Below are experts of layer 4 (counted from 0) of a mixture-of-experts language model. Rows are named router (the router's row for the expert), up (a neuron's input weights, with its number), down (a neuron's output weights, with its number) and show model dimensions 0-127. Each number is 50 + 15 x the weight over its row's rms, rounded and kept within 0 to 99.
Before each expert's rows: a language model's description of what the expert responds to. This comes from a sample of Wikipedia text that the model never trained on.

# expert 51
Description: Periods ending sentences, especially after figures and percentages in statistics, plus commas, and, but, which, where continuing clauses.
router:69 46 43 09 68 46 47 56 53 22 55 62 35 35 51 14 22 43 60 51 44 52 54 32 59 62 51 31 34 39 50 63 31 50 46 83 22 49 72 84 63 41 44 44 49 58 54 41 50 47 66 55 54 37 62 73 83 56 37 47 54 56 80 49 27 46 66 57 77 69 21 54 26 31 61 41 27 58 44 53 38 65 58 46 08 50 40 51 15 39 76 65 54 48 52 53 33 44 50 54 48 65 48 65 44 53 57 53 44 93 61 51 46 48 54 46 70 42 27 23 71 28 79 63 70 49 44 52
up2:63 37 39 51 49 62 41 38 36 60 55 45 45 53 53 49 45 42 39 23 73 44 52 50 48 77 50 43 43 45 44 71 46 44 66 40 63 47 63 40 45 79 63 49 35 27 72 58 65 29 50 62 54 52 65 54 43 67 45 48 52 30 44 51 34 51 60 44 71 17 54 63 35 36 68 52 68 37 11 25 48 54 66 45 40 50 60 40 00 48 59 60 50 70 70 50 62 57 73 49 34 56 36 51 41 40 63 66 48 25 67 59 28 33 74 38 69 21 68 41 50 50 88 46 34 35 48 55
down2:63 54 38 45 60 49 42 56 39 48 48 70 42 42 14 69 86 36 39 51 55 55 39 52 00 38 56 54 51 55 53 36 39 18 49 39 47 81 50 76 40 67 66 51 61 65 62 42 40 81 78 53 46 62 58 28 44 27 64 35 33 47 75 61 85 48 64 30 47 24 18 48 62 43 53 50 39 50 26 61 36 51 29 66 37 77 39 70 62 51 43 46 38 38 45 32 43 65 63 69 56 59 37 40 82 58 55 37 56 61 52 26 33 45 53 38 23 75 60 43 62 67 73 73 80 58 47 38
up3:41 67 33 58 34 38 23 67 55 54 69 43 36 32 58 33 27 32 47 36 36 51 71 58 56 36 59 40 47 66 46 75 17 62 52 46 50 20 27 45 83 29 54 52 32 74 47 30 56 53 69 80 61 49 50 55 55 63 61 47 53 42 43 47 52 39 53 52 84 36 65 53 46 27 40 59 67 56 58 28 58 61 69 56 48 49 34 45 39 45 59 40 62 36 44 51 20 67 83 46 55 50 53 76 50 75 54 48 56 59 31 37 39 16 44 52 54 50 34 15 56 48 77 67 47 38 44 52
down3:37 22 54 57 79 66 64 37 53 46 28 64 65 65 19 47 61 84 47 60 45 29 41 57 36 32 52 53 43 40 66 36 43 46 47 61 55 45 67 14 43 54 42 55 52 41 39 49 33 65 41 22 37 42 55 34 44 56 40 61 23 39 49 53 46 60 63 19 27 65 39 44 29 63 43 30 30 22 45 62 29 45 57 50 59 54 41 53 39 29 60 52 28 64 65 55 77 50 39 61 43 30 61 40 58 50 53 40 53 39 62 83 72 65 30 64 58 53 62 87 64 65 44 42 79 82 69 47
up4:59 77 49 41 49 84 62 82 59 43 35 55 52 28 92 41 53 69 35 36 53 05 48 64 50 49 50 49 41 57 71 45 35 55 56 65 55 49 42 75 43 66 53 23 17 55 48 77 40 35 55 52 45 41 46 57 64 41 59 55 46 46 51 37 31 40 31 53 74 64 53 55 39 36 72 51 26 77 54 30 53 36 50 54 52 35 25 74 26 76 32 60 34 34 46 64 61 44 85 36 58 55 65 54 64 36 41 65 66 47 63 67 56 32 57 53 69 62 46 00 60 63 54 67 39 41 57 47
down4:65 47 47 64 41 17 16 60 61 51 44 37 51 47 42 37 46 39 50 62 54 54 43 60 57 53 29 49 33 67 46 30 35 59 24 66 55 45 45 78 35 68 73 30 49 80 39 53 25 54 70 35 64 66 54 33 48 74 41 30 53 35 57 58 55 34 64 56 52 54 48 44 65 23 77 39 59 46 51 82 52 46 48 63 57 29 52 74 40 65 47 40 70 54 47 51 28 39 61 52 30 40 60 62 61 59 74 54 33 53 37 81 44 43 41 41 55 62 52 69 68 70 69 44 41 39 63 37
up5:44 24 34 43 51 64 52 39 32 38 44 40 60 69 40 48 73 50 60 65 54 56 52 50 51 57 40 54 52 67 50 70 37 46 44 58 40 50 45 31 77 53 41 26 76 30 42 58 54 72 45 91 25 46 27 40 47 57 44 53 42 56 50 28 37 58 96 76 57 55 76 40 92 48 19 25 40 38 54 34 50 53 24 50 60 28 57 43 62 41 34 71 32 51 76 52 41 40 66 74 45 66 51 36 39 52 65 63 78 29 61 68 47 41 63 31 75 16 16 40 42 73 64 47 62 29 32 59
down5:44 33 26 33 72 59 52 31 51 48 39 64 43 67 59 61 52 53 62 53 24 42 62 47 66 37 36 37 42 52 41 48 60 43 55 59 50 43 48 43 47 79 69 33 52 63 47 28 47 32 44 45 31 39 58 57 37 69 60 34 58 76 43 23 34 30 37 47 36 49 50 33 20 59 58 43 62 76 69 50 46 71 69 39 65 56 29 76 36 32 47 69 44 58 77 52 50 66 46 71 23 35 36 41 74 74 48 65 49 42 39 57 47 39 58 21 83 65 47 64 45 66 35 63 67 53 42 81
up6:63 34 41 41 67 50 28 54 39 38 48 56 10 55 56 50 63 42 53 55 43 66 35 34 30 71 44 40 51 47 63 37 54 57 47 40 64 49 40 65 36 67 50 45 33 41 63 30 22 36 41 40 45 65 50 44 36 80 39 50 60 65 69 51 50 16 65 46 24 59 51 52 54 68 49 67 68 59 59 38 42 50 58 77 53 57 39 91 27 57 41 50 38 59 81 38 64 33 46 45 36 75 64 65 29 75 33 80 62 53 80 59 50 31 43 35 42 50 39 66 74 37 47 38 61 42 70 51
down6:47 30 44 46 65 53 56 53 37 25 55 56 51 55 46 63 31 51 52 68 42 54 59 33 73 67 58 72 50 77 30 65 56 43 25 49 71 54 39 67 46 46 45 35 45 74 49 60 40 19 55 91 42 62 46 65 38 70 64 67 42 32 25 57 52 53 16 35 16 43 54 65 73 39 49 42 62 41 53 44 41 87 29 28 79 66 73 83 49 42 26 57 48 55 69 45 48 41 69 37 70 44 37 33 58 51 33 41 56 28 61 37 78 44 61 40 51 48 45 52 60 66 83 24 58 36 58 67
up7:40 69 51 49 56 35 12 61 53 58 35 55 67 77 52 66 68 79 55 39 52 49 59 59 50 42 42 69 62 42 42 46 47 22 49 54 42 48 59 50 51 40 53 19 51 51 28 40 30 14 53 68 73 40 54 34 28 45 38 54 89 85 42 41 38 61 84 51 13 55 56 54 46 52 42 57 49 75 48 58 43 58 83 35 27 46 69 51 27 26 46 72 57 49 73 38 67 38 59 29 41 61 67 57 70 18 48 68 43 56 59 44 60 64 27 47 55 26 26 51 43 57 44 30 37 73 59 61
down7:62 26 46 48 72 34 52 77 42 60 42 54 32 48 58 27 50 58 50 45 54 22 53 40 54 46 34 64 59 64 53 63 55 72 38 46 57 31 17 52 31 49 43 62 15 51 61 54 21 83 57 32 41 46 34 52 27 57 62 59 51 37 35 31 75 49 32 66 38 66 66 48 37 35 57 60 54 58 44 40 64 65 57 68 53 61 31 73 72 90 53 51 45 47 46 55 59 58 61 62 59 34 60 13 41 49 54 67 57 44 30 62 71 20 50 49 24 24 51 41 56 60 41 32 53 26 64 48
up8:40 59 70 48 77 30 67 53 21 59 49 59 44 42 39 55 23 67 64 42 52 70 41 48 54 55 41 22 51 69 47 69 11 65 68 51 38 57 49 55 28 67 54 32 71 57 56 52 52 53 48 58 21 22 27 58 52 59 27 46 73 56 49 48 36 64 69 65 45 35 52 57 34 50 53 13 51 23 64 43 69 49 24 48 75 56 44 23 44 53 39 62 52 61 44 40 35 49 11 42 37 64 52 10 68 43 58 52 86 51 32 53 39 55 66 29 57 31 23 73 55 46 50 47 32 68 40 50
down8:50 45 51 47 50 56 56 18 37 66 59 62 71 31 59 73 44 64 48 39 74 54 40 48 43 58 60 51 44 46 46 48 51 36 65 72 53 79 39 37 66 14 48 68 33 39 45 76 25 34 52 50 49 76 50 43 45 36 52 54 55 13 64 19 36 51 42 56 36 42 47 35 49 64 38 36 59 69 48 32 67 67 40 64 60 63 44 25 77 47 45 63 44 59 71 38 55 38 49 49 68 11 41 44 37 55 30 70 29 47 58 58 27 54 36 47 61 37 63 35 48 60 63 35 32 49 33 56
up9:61 49 64 29 73 35 18 49 60 40 46 71 36 32 40 16 34 36 47 46 46 37 45 69 70 46 39 29 53 65 60 55 43 50 66 77 33 07 50 41 55 61 51 33 58 63 40 26 32 57 60 54 40 61 68 48 54 57 44 58 55 38 75 44 47 28 54 46 79 65 69 73 37 18 30 51 26 68 38 42 48 52 57 46 47 69 58 78 29 33 87 47 38 59 40 87 25 41 66 61 40 62 64 57 54 74 50 63 53 88 53 45 72 63 43 58 44 54 52 22 62 52 38 56 46 47 46 54
down9:50 79 49 51 31 45 57 45 37 17 64 47 70 75 65 70 41 62 47 60 54 42 45 73 22 67 29 18 51 29 36 49 63 60 23 31 53 41 56 53 66 44 65 65 51 49 55 40 47 55 75 21 47 60 34 44 62 52 59 41 52 51 42 56 38 79 51 60 33 37 34 53 46 80 41 40 56 71 46 60 71 81 45 42 72 32 32 06 57 71 33 53 67 68 72 18 38 59 43 43 00 39 47 55 49 38 31 58 27 70 56 60 36 64 61 53 78 53 41 57 37 34 35 42 55 51 52 44
up10:50 43 71 70 43 52 78 37 43 45 57 50 43 52 33 55 51 69 49 22 75 61 41 52 42 68 27 59 40 64 67 62 57 53 55 59 42 47 57 36 29 35 40 31 22 40 78 59 32 41 80 29 27 74 19 34 52 48 67 36 50 64 86 79 39 38 79 38 65 58 36 46 44 80 23 53 32 53 48 39 60 46 48 43 48 49 30 39 75 66 37 42 55 31 83 28 54 59 41 61 59 52 76 47 87 52 39 14 62 16 43 53 48 60 61 60 48 46 52 32 52 46 52 00 40 50 24 59
down10:51 71 67 66 21 47 46 63 53 31 52 38 59 48 59 49 90 51 38 72 73 59 41 44 54 55 32 51 72 55 38 56 59 50 38 51 74 61 30 62 36 35 08 75 21 44 63 61 50 37 46 41 59 28 41 52 43 39 44 39 55 43 41 69 58 65 39 49 12 64 58 56 60 55 59 42 28 57 63 33 57 37 61 51 56 49 57 35 34 40 57 35 45 61 66 31 71 46 44 45 69 28 37 34 57 21 54 32 69 43 70 54 41 57 34 59 60 52 77 51 44 30 44 48 36 16 69 28
up11:53 36 31 22 50 38 20 64 73 27 59 51 46 59 26 59 54 38 53 61 40 45 47 53 52 70 63 36 74 44 58 68 28 38 38 64 42 17 41 59 69 70 61 67 52 59 37 42 51 58 65 83 37 36 30 61 47 35 39 46 63 35 58 38 29 54 61 54 57 63 54 71 65 57 48 77 49 29 74 46 22 49 52 36 58 49 60 49 49 34 69 73 70 52 53 57 34 48 61 57 42 55 31 70 76 68 37 57 65 82 57 67 52 45 47 64 56 55 23 51 31 37 48 69 35 44 42 45
down11:46 43 57 48 43 35 44 65 54 61 37 52 65 49 25 65 67 40 43 59 54 63 59 35 26 37 38 40 48 40 38 02 28 40 54 36 46 52 33 50 51 49 59 37 48 70 31 27 52 64 52 58 53 67 52 60 50 57 60 71 46 50 52 55 55 52 46 43 29 23 58 55 46 43 38 63 58 40 40 41 46 43 57 60 57 39 23 67 54 43 57 54 41 40 36 49 37 72 94 57 08 50 48 36 49 87 61 52 39 38 45 49 93 45 29 77 22 48 83 54 55 58 48 54 55 60 66 31
up12:46 24 57 73 85 31 32 49 43 31 19 53 57 54 76 50 72 69 39 45 47 34 52 44 73 23 28 40 50 53 32 46 57 50 52 34 43 55 61 53 55 56 53 75 23 66 30 72 40 66 58 42 65 31 40 31 42 66 34 10 75 24 68 34 67 60 61 39 27 50 51 53 26 41 51 58 47 38 67 65 39 46 35 39 19 59 88 49 54 39 40 42 58 50 51 23 69 55 53 60 27 55 24 47 43 47 38 64 43 61 46 45 40 60 39 36 37 29 68 30 56 52 65 68 39 50 58 59
down12:32 37 52 47 45 61 28 66 37 45 58 53 60 33 73 72 35 49 42 45 48 63 40 35 58 58 59 50 51 57 29 50 54 76 11 28 54 51 52 40 17 41 59 64 35 23 34 56 60 60 37 53 42 44 31 42 37 43 58 46 61 69 49 40 43 48 58 31 53 32 57 31 62 62 84 56 68 59 66 29 68 82 36 62 47 42 35 59 69 58 34 61 39 59 35 42 57 57 13 39 50 33 69 61 43 33 34 50 80 61 55 56 54 70 53 31 60 31 63 50 37 49 57 18 67 43 52 28
up13:43 53 57 46 45 58 58 58 27 55 61 72 25 44 59 47 35 42 60 39 47 96 48 35 51 68 33 36 72 48 33 54 62 56 62 33 72 59 42 36 20 35 41 66 26 66 79 36 58 41 83 53 32 40 50 51 61 80 62 62 62 49 27 46 62 32 57 34 50 29 50 57 41 48 40 50 28 43 66 51 55 45 73 53 44 70 41 54 15 59 41 42 50 65 38 60 76 54 50 49 49 63 69 47 62 70 52 52 45 56 50 36 41 46 34 49 66 20 20 29 28 51 90 69 09 21 54 57
down13:49 57 71 52 48 51 34 45 68 61 33 46 79 66 38 58 49 49 29 53 49 67 70 97 56 73 29 60 53 49 43 36 70 61 39 62 37 46 41 26 45 54 70 74 52 59 40 82 68 55 46 43 92 43 47 58 74 48 56 50 31 71 48 59 23 51 55 72 15 49 66 44 57 77 62 77 57 54 67 42 39 59 46 24 41 45 38 16 57 46 35 42 46 67 47 51 49 43 30 59 74 25 33 47 47 38 42 52 50 63 65 54 50 63 47 31 76 59 34 39 37 64 36 21 65 24 14 29
up14:43 31 34 35 60 38 33 33 66 22 33 58 45 31 43 49 60 42 31 37 41 51 35 57 43 60 22 16 44 43 13 42 49 27 27 63 49 45 58 34 63 31 57 59 45 92 59 53 60 45 24 48 37 43 59 29 73 44 64 48 25 31 73 51 42 45 53 42 82 42 41 45 68 52 46 76 47 53 54 52 52 29 62 66 45 35 42 55 49 40 48 75 90 57 47 47 47 46 43 42 33 46 42 72 52 45 48 55 34 50 47 38 73 72 60 47 40 49 65 51 50 62 75 59 32 68 64 45
down14:43 47 50 73 29 55 50 53 30 53 55 43 38 66 49 50 61 21 41 67 63 40 52 65 51 54 76 58 48 70 53 52 44 70 70 70 26 31 78 78 61 67 42 43 62 35 23 54 63 54 70 56 49 74 57 79 54 37 10 57 80 53 49 24 42 56 51 66 55 72 50 67 39 65 53 47 53 44 42 29 40 58 29 23 26 40 54 39 64 67 71 37 54 36 58 69 13 56 59 65 43 63 56 25 53 75 58 34 25 61 70 36 44 30 86 60 57 60 37 31 38 42 46 35 53 44 40 37
up15:66 50 38 33 32 48 56 50 44 62 73 81 54 33 26 33 55 63 55 44 53 54 22 47 70 51 49 44 42 52 72 50 50 35 48 49 67 45 46 69 35 44 65 43 27 52 39 42 53 59 42 75 30 41 69 63 44 51 63 70 45 28 38 46 59 63 41 62 59 54 75 57 63 44 43 15 26 62 48 46 34 59 35 61 43 45 45 34 71 36 70 65 69 57 10 41 53 26 49 36 41 66 68 63 46 45 60 77 32 69 54 93 36 39 55 61 75 26 52 38 31 84 71 51 32 47 63 60
down15:17 42 52 55 46 26 48 59 52 63 54 51 28 42 67 58 65 76 55 69 34 40 48 53 88 77 68 34 46 47 56 41 43 51 62 84 57 38 66 57 44 46 41 58 76 70 77 45 58 44 49 76 35 53 69 56 50 61 77 64 72 36 63 54 54 40 45 60 48 55 42 32 50 57 50 41 52 34 55 52 11 62 36 44 31 64 41 34 44 40 65 49 76 44 31 42 62 18 57 26 54 77 51 54 22 60 39 36 69 50 51 57 24 52 39 68 00 47 51 59 44 52 54 32 80 55 59 77
up16:63 46 46 25 69 26 45 48 73 53 57 44 39 41 46 33 22 34 21 71 49 64 64 63 38 58 45 39 46 53 49 40 36 53 35 62 49 40 62 42 72 56 56 54 65 73 61 33 62 49 30 46 83 48 48 48 51 41 40 77 37 37 44 41 31 32 56 57 59 51 41 59 38 13 44 63 39 48 63 38 36 52 61 46 29 44 41 61 49 39 83 44 96 37 46 67 21 32 58 30 55 51 44 58 55 48 48 34 40 77 49 37 45 34 24 76 54 37 45 40 63 46 36 67 43 72 50 35
down16:31 59 27 77 19 71 48 57 73 42 35 58 77 67 31 39 44 65 64 44 52 44 50 66 53 43 56 40 67 56 43 62 80 40 48 54 49 40 39 54 49 58 33 48 40 31 56 58 57 60 67 69 36 57 52 44 29 69 61 57 42 31 59 52 47 61 43 48 55 57 54 28 69 58 60 44 50 66 50 40 33 39 36 27 48 50 54 63 23 50 56 61 36 67 51 47 80 43 64 73 78 49 32 44 34 50 34 61 56 59 51 58 77 79 46 44 62 68 60 39 50 48 83 66 57 00 33 51
up17:47 60 32 23 68 37 38 77 59 65 34 58 23 43 41 43 51 54 65 54 60 65 52 44 64 41 41 46 68 14 47 72 45 50 57 78 35 86 19 49 80 53 28 45 54 57 45 30 55 58 74 53 50 54 47 60 40 52 36 54 43 65 58 52 29 44 57 38 55 48 59 55 55 26 64 49 37 44 58 45 43 43 52 71 50 64 33 53 45 47 79 42 36 42 46 65 32 64 54 34 52 46 56 78 53 36 63 52 63 66 41 57 86 46 51 48 64 29 35 28 62 37 81 51 40 19 30 43
down17:72 43 50 68 42 80 52 36 65 11 62 50 55 63 52 49 42 47 54 36 40 42 32 54 39 60 48 45 27 42 45 21 68 59 52 40 73 59 62 67 48 33 34 63 42 62 74 45 36 21 52 31 46 39 43 57 77 22 45 52 41 53 29 61 75 63 44 51 49 51 53 27 43 46 41 58 69 69 46 48 34 71 47 29 46 50 26 65 28 45 40 80 59 64 68 73 42 40 43 89 61 66 35 87 35 64 45 62 41 38 62 50 25 38 49 70 35 62 37 71 20 29 42 59 51 64 69 49
up18:65 84 44 44 46 25 35 54 41 37 47 67 23 41 39 35 74 72 43 62 13 64 86 21 61 63 08 54 48 33 48 57 27 49 53 52 35 54 50 33 61 58 53 68 42 45 62 52 30 64 49 32 57 51 48 38 21 64 36 49 59 69 32 47 48 62 47 69 44 62 43 57 21 57 37 63 42 51 61 43 62 48 69 61 29 34 54 58 59 51 55 70 40 46 53 79 26 38 67 49 63 43 43 45 42 45 68 61 42 54 39 36 45 63 58 55 59 37 47 36 45 46 32 32 52 54 63 39
down18:55 68 41 41 44 43 49 74 59 69 46 29 68 29 46 38 33 65 51 56 77 62 38 28 55 67 45 57 56 40 50 39 37 50 51 35 49 67 55 36 51 62 24 45 49 42 67 23 46 38 20 24 52 37 72 42 54 60 62 40 49 69 69 51 39 39 61 37 76 38 42 64 51 70 31 41 59 40 46 32 48 26 27 23 49 51 41 36 51 25 59 69 72 41 22 64 63 66 48 87 10 72 73 60 52 45 70 44 32 56 33 55 82 44 34 22 59 48 62 36 48 54 47 66 50 46 09 48
up19:41 75 48 46 35 32 30 36 90 18 39 46 28 60 47 30 23 38 68 62 71 64 42 63 48 45 54 25 37 39 60 46 11 66 34 68 42 30 50 57 69 53 61 51 59 64 75 49 18 68 32 80 60 41 56 47 23 46 45 59 22 36 49 40 41 81 51 69 47 45 57 66 41 34 64 46 43 30 49 41 47 71 63 69 38 44 53 74 40 21 73 54 50 54 53 70 60 55 56 58 39 26 39 52 51 60 61 72 46 81 44 69 41 30 42 57 54 37 38 43 73 66 77 72 62 39 66 46
down19:60 33 54 37 83 61 60 62 62 71 66 38 57 25 57 42 44 22 41 33 37 68 46 39 34 68 38 19 56 62 46 36 77 43 55 23 32 66 79 38 36 56 59 37 31 47 12 43 39 48 59 23 46 47 48 43 74 69 50 26 62 55 42 50 47 46 52 37 63 66 43 45 50 48 36 64 86 66 45 62 48 26 47 50 46 58 34 47 49 52 60 75 57 37 41 66 24 63 43 55 29 83 91 55 40 52 51 44 37 55 34 42 83 41 52 44 33 67 56 49 48 59 03 34 57 60 40 44
up20:79 61 47 49 65 59 83 59 60 21 20 43 45 77 21 52 58 50 31 49 48 54 07 76 87 46 36 38 43 41 22 80 45 51 79 60 43 70 39 61 57 54 55 40 28 65 72 57 61 39 43 32 64 16 65 29 48 57 67 50 58 48 75 36 30 46 59 53 37 43 47 34 42 44 68 58 38 74 47 53 44 56 48 54 51 38 26 61 57 44 48 47 34 59 61 32 42 48 63 47 28 41 92 52 07 72 41 41 50 57 83 58 57 32 63 52 78 49 58 46 67 36 34 74 54 31 47 35
down20:26 45 53 55 37 24 62 33 31 50 74 75 42 58 58 60 46 63 68 40 32 53 58 47 49 73 76 71 51 64 60 44 49 25 28 37 46 61 43 53 72 62 67 47 64 09 29 67 37 77 57 67 40 79 56 59 65 37 38 37 39 70 53 63 88 46 44 56 70 67 48 62 25 46 24 53 43 49 60 56 58 61 42 51 67 29 72 33 58 64 49 43 45 44 57 53 77 22 50 35 75 57 45 31 77 29 51 49 64 00 40 53 56 65 53 50 42 48 46 57 33 66 50 21 63 75 51 62
up21:55 67 48 68 62 68 22 78 31 37 65 27 39 60 51 43 71 53 44 70 62 41 74 35 49 56 42 57 51 69 80 62 32 49 70 49 38 54 43 45 56 37 64 15 41 64 46 23 50 47 56 50 54 59 25 71 50 66 50 50 70 41 76 47 49 25 43 68 29 58 22 65 42 47 45 71 27 47 50 69 37 51 58 51 72 28 55 43 50 49 43 51 16 32 42 29 43 38 50 51 54 54 40 55 58 62 43 17 52 56 62 56 39 60 55 75 47 56 44 26 30 71 56 46 54 71 31 64
down21:45 48 69 40 50 57 16 61 50 55 91 46 58 70 35 49 48 29 76 37 53 67 66 44 36 45 28 53 40 59 58 50 76 85 31 71 24 58 46 70 71 49 41 78 60 23 36 25 36 77 52 42 58 63 72 58 42 50 48 74 42 45 49 23 51 54 23 44 58 44 36 65 61 48 72 53 46 61 31 50 31 38 47 82 53 44 57 55 50 58 56 31 49 44 32 43 44 42 40 80 27 38 32 52 66 46 48 35 58 59 61 69 41 42 54 68 51 56 27 41 35 43 69 24 49 56 45 46
up22:53 63 76 34 62 28 51 64 52 61 35 34 43 36 41 50 69 42 22 65 60 48 40 29 60 52 69 60 37 30 45 76 31 61 81 86 44 41 36 65 68 47 37 43 42 64 75 53 55 72 58 59 58 42 59 72 80 50 27 49 70 34 64 28 69 26 59 54 30 69 46 63 32 46 76 58 43 39 54 43 47 54 46 45 42 51 65 29 06 22 57 60 29 71 44 44 36 20 64 55 67 63 35 70 63 36 26 60 47 67 55 85 74 69 79 52 58 28 38 53 67 34 58 35 73 63 27 53
down22:32 66 41 66 41 69 71 63 68 20 77 83 71 41 51 54 53 33 56 55 43 56 31 53 55 62 25 47 25 43 42 40 47 25 62 50 47 42 86 45 81 55 31 39 57 31 63 17 30 60 59 33 63 36 29 38 27 34 34 74 59 56 46 71 35 65 18 60 64 45 33 44 32 69 47 45 68 52 43 71 38 45 56 49 30 39 20 45 32 44 55 56 48 32 37 40 47 76 57 47 24 45 69 13 49 60 41 37 36 41 71 54 23 55 68 33 16 39 35 22 35 52 42 41 45 36 69 49
up23:62 60 74 55 46 43 71 33 22 58 46 50 27 56 48 70 77 65 47 35 58 36 50 56 62 68 45 13 54 97 36 78 56 42 75 51 27 30 32 39 65 44 53 45 61 73 57 50 49 34 59 67 22 64 61 60 63 31 46 59 72 52 43 55 45 49 65 50 40 48 47 65 48 70 11 60 37 39 50 51 39 54 73 52 31 60 76 38 66 42 45 61 37 41 51 50 27 69 53 38 52 81 64 67 67 46 67 61 69 39 77 46 49 53 70 19 78 53 63 49 65 35 61 26 77 61 45 46
down23:75 37 66 67 73 74 71 80 55 47 44 76 42 48 49 54 50 56 62 36 56 60 46 41 33 46 71 52 42 50 53 63 55 39 61 42 64 58 56 54 44 46 37 39 39 81 67 57 50 49 59 21 43 39 48 29 90 32 61 58 28 52 42 44 32 56 56 20 29 54 68 42 70 72 30 55 60 31 47 54 55 40 70 36 79 54 68 25 68 66 70 37 63 56 43 58 54 60 55 52 45 34 63 17 33 27 61 62 49 42 33 46 67 59 59 57 53 47 37 76 43 78 44 54 44 62 30 36
up24:33 61 41 42 74 55 32 80 42 56 39 71 08 24 29 19 71 64 70 38 44 47 56 49 46 38 44 23 45 36 55 63 51 37 36 80 30 70 77 52 66 61 53 48 66 36 48 57 78 50 44 79 32 76 63 63 42 06 52 95 55 52 49 65 40 03 43 46 66 88 43 45 61 43 15 46 44 39 81 56 48 36 31 45 28 26 56 38 60 52 60 47 59 58 42 83 27 53 57 52 63 53 41 77 72 60 71 47 46 58 57 49 33 52 60 72 38 32 38 47 35 41 57 53 48 32 43 44
down24:53 39 27 75 43 66 46 47 63 47 52 43 53 68 53 39 36 47 47 67 39 52 45 46 70 53 49 24 50 30 34 41 61 63 45 48 74 33 16 67 41 59 59 39 57 86 48 09 23 49 62 53 61 22 56 25 36 32 35 00 51 64 75 54 24 60 48 46 56 27 48 48 38 84 61 69 27 54 56 46 16 56 47 30 52 54 64 75 28 24 47 35 57 29 15 65 44 58 53 69 30 65 44 44 40 36 62 59 36 58 49 53 70 44 73 69 50 50 37 57 52 70 56 57 32 42 59 51
up25:64 09 67 54 54 39 33 31 59 43 31 82 37 93 16 40 37 13 45 56 63 81 24 63 21 57 43 38 48 65 63 42 44 72 12 63 52 09 64 41 43 46 53 74 44 58 41 30 58 78 47 34 50 47 52 34 43 59 51 32 43 53 42 30 75 77 69 41 66 53 53 57 44 47 48 63 34 41 39 36 35 79 40 33 35 27 64 81 41 41 53 31 49 60 55 41 61 69 34 49 14 51 43 61 54 59 60 58 44 65 48 58 64 56 28 49 55 29 55 34 58 35 47 58 58 54 58 49
down25:50 60 28 33 23 63 62 53 57 29 49 38 19 48 57 42 46 59 52 39 32 50 68 35 43 42 56 77 52 48 60 21 24 29 65 51 70 54 34 52 62 64 62 21 76 70 65 38 59 40 50 70 62 44 59 28 38 42 62 39 09 38 67 69 67 44 52 46 62 47 60 54 57 37 53 60 43 57 38 42 74 42 63 60 54 71 51 51 42 75 68 40 43 34 21 54 51 46 73 42 23 62 20 53 75 73 54 69 55 50 48 50 77 53 57 41 53 29 48 48 54 78 67 88 50 54 28 56
up26:77 32 54 50 30 47 40 36 47 65 50 54 44 78 44 42 59 51 33 39 56 84 37 38 33 51 27 77 48 60 39 34 50 34 55 43 51 77 39 66 26 42 46 28 25 44 38 47 63 31 49 07 26 90 44 33 40 29 36 29 65 48 44 35 53 32 60 55 58 61 49 62 49 59 53 78 67 49 54 77 61 43 51 65 45 60 46 70 45 93 37 67 66 36 71 44 68 84 70 43 60 69 66 40 60 47 48 39 53 30 80 52 58 65 51 62 15 20 61 50 41 70 43 22 64 39 70 50
down26:38 44 51 68 52 48 54 34 09 50 43 54 50 52 34 83 73 59 55 50 50 71 34 39 55 30 68 89 50 67 39 87 54 65 62 39 60 52 59 38 22 30 72 68 40 64 54 47 58 63 30 47 29 50 43 54 32 54 36 73 63 65 43 44 94 58 16 41 15 48 34 25 54 56 60 64 46 59 50 65 71 45 61 72 60 57 76 72 57 50 34 48 31 53 53 25 69 37 48 44 56 32 42 38 41 23 50 31 83 47 48 53 31 63 31 41 42 37 49 69 47 51 53 36 42 13 39 46
up27:69 61 58 68 33 40 40 72 81 63 51 52 53 60 33 46 64 62 66 57 26 31 95 81 47 41 49 48 41 48 28 52 30 64 36 39 50 61 56 51 55 80 51 65 57 56 47 50 59 54 40 75 42 55 49 34 39 59 37 63 35 56 51 61 20 64 37 43 49 48 54 60 23 77 63 73 86 47 72 15 33 61 36 67 39 32 48 33 55 54 55 46 44 45 59 57 40 46 68 47 45 27 44 53 52 58 43 61 67 23 30 36 39 43 54 52 55 57 57 68 62 41 58 81 66 67 63 42
down27:55 66 56 35 66 49 21 28 51 72 64 63 45 48 56 43 34 60 32 39 60 62 21 40 50 44 41 56 49 48 48 78 48 35 64 59 26 23 51 43 53 48 34 79 39 54 49 71 43 48 72 57 69 54 47 52 58 46 73 54 81 45 49 64 58 24 62 45 52 43 50 60 76 34 37 59 68 24 57 38 53 46 55 61 39 51 54 56 69 40 31 39 69 66 32 44 60 39 43 59 76 45 72 38 64 38 49 55 56 53 31 54 90 42 45 46 47 33 36 20 51 31 42 44 06 67 09 52
up28:44 50 40 19 54 35 66 55 37 67 75 63 45 30 35 45 45 54 39 36 62 72 55 53 39 70 60 34 70 71 55 99 44 40 36 71 36 57 37 31 47 52 40 31 47 71 62 27 51 49 49 32 28 61 47 62 62 66 59 52 53 49 77 41 61 40 41 86 33 54 44 33 48 18 47 54 25 43 68 46 45 42 38 64 35 54 29 27 43 57 78 46 67 57 77 47 63 73 36 61 57 34 51 57 42 42 44 69 42 68 37 46 47 47 62 53 59 57 69 34 57 75 46 47 63 51 42 25
down28:41 49 61 35 61 38 36 35 58 35 29 47 57 37 78 71 49 27 34 53 48 38 45 33 48 58 74 35 24 43 41 40 63 34 64 14 60 68 46 45 62 54 44 35 62 55 43 68 53 78 39 25 49 78 37 52 38 52 35 76 78 55 30 63 25 67 42 28 45 54 60 55 54 43 32 47 46 41 30 62 41 38 45 33 73 56 53 36 49 26 22 66 33 46 50 57 32 39 20 55 51 84 56 76 63 43 21 61 12 51 50 63 39 46 86 62 52 41 47 52 42 39 41 48 59 67 79 76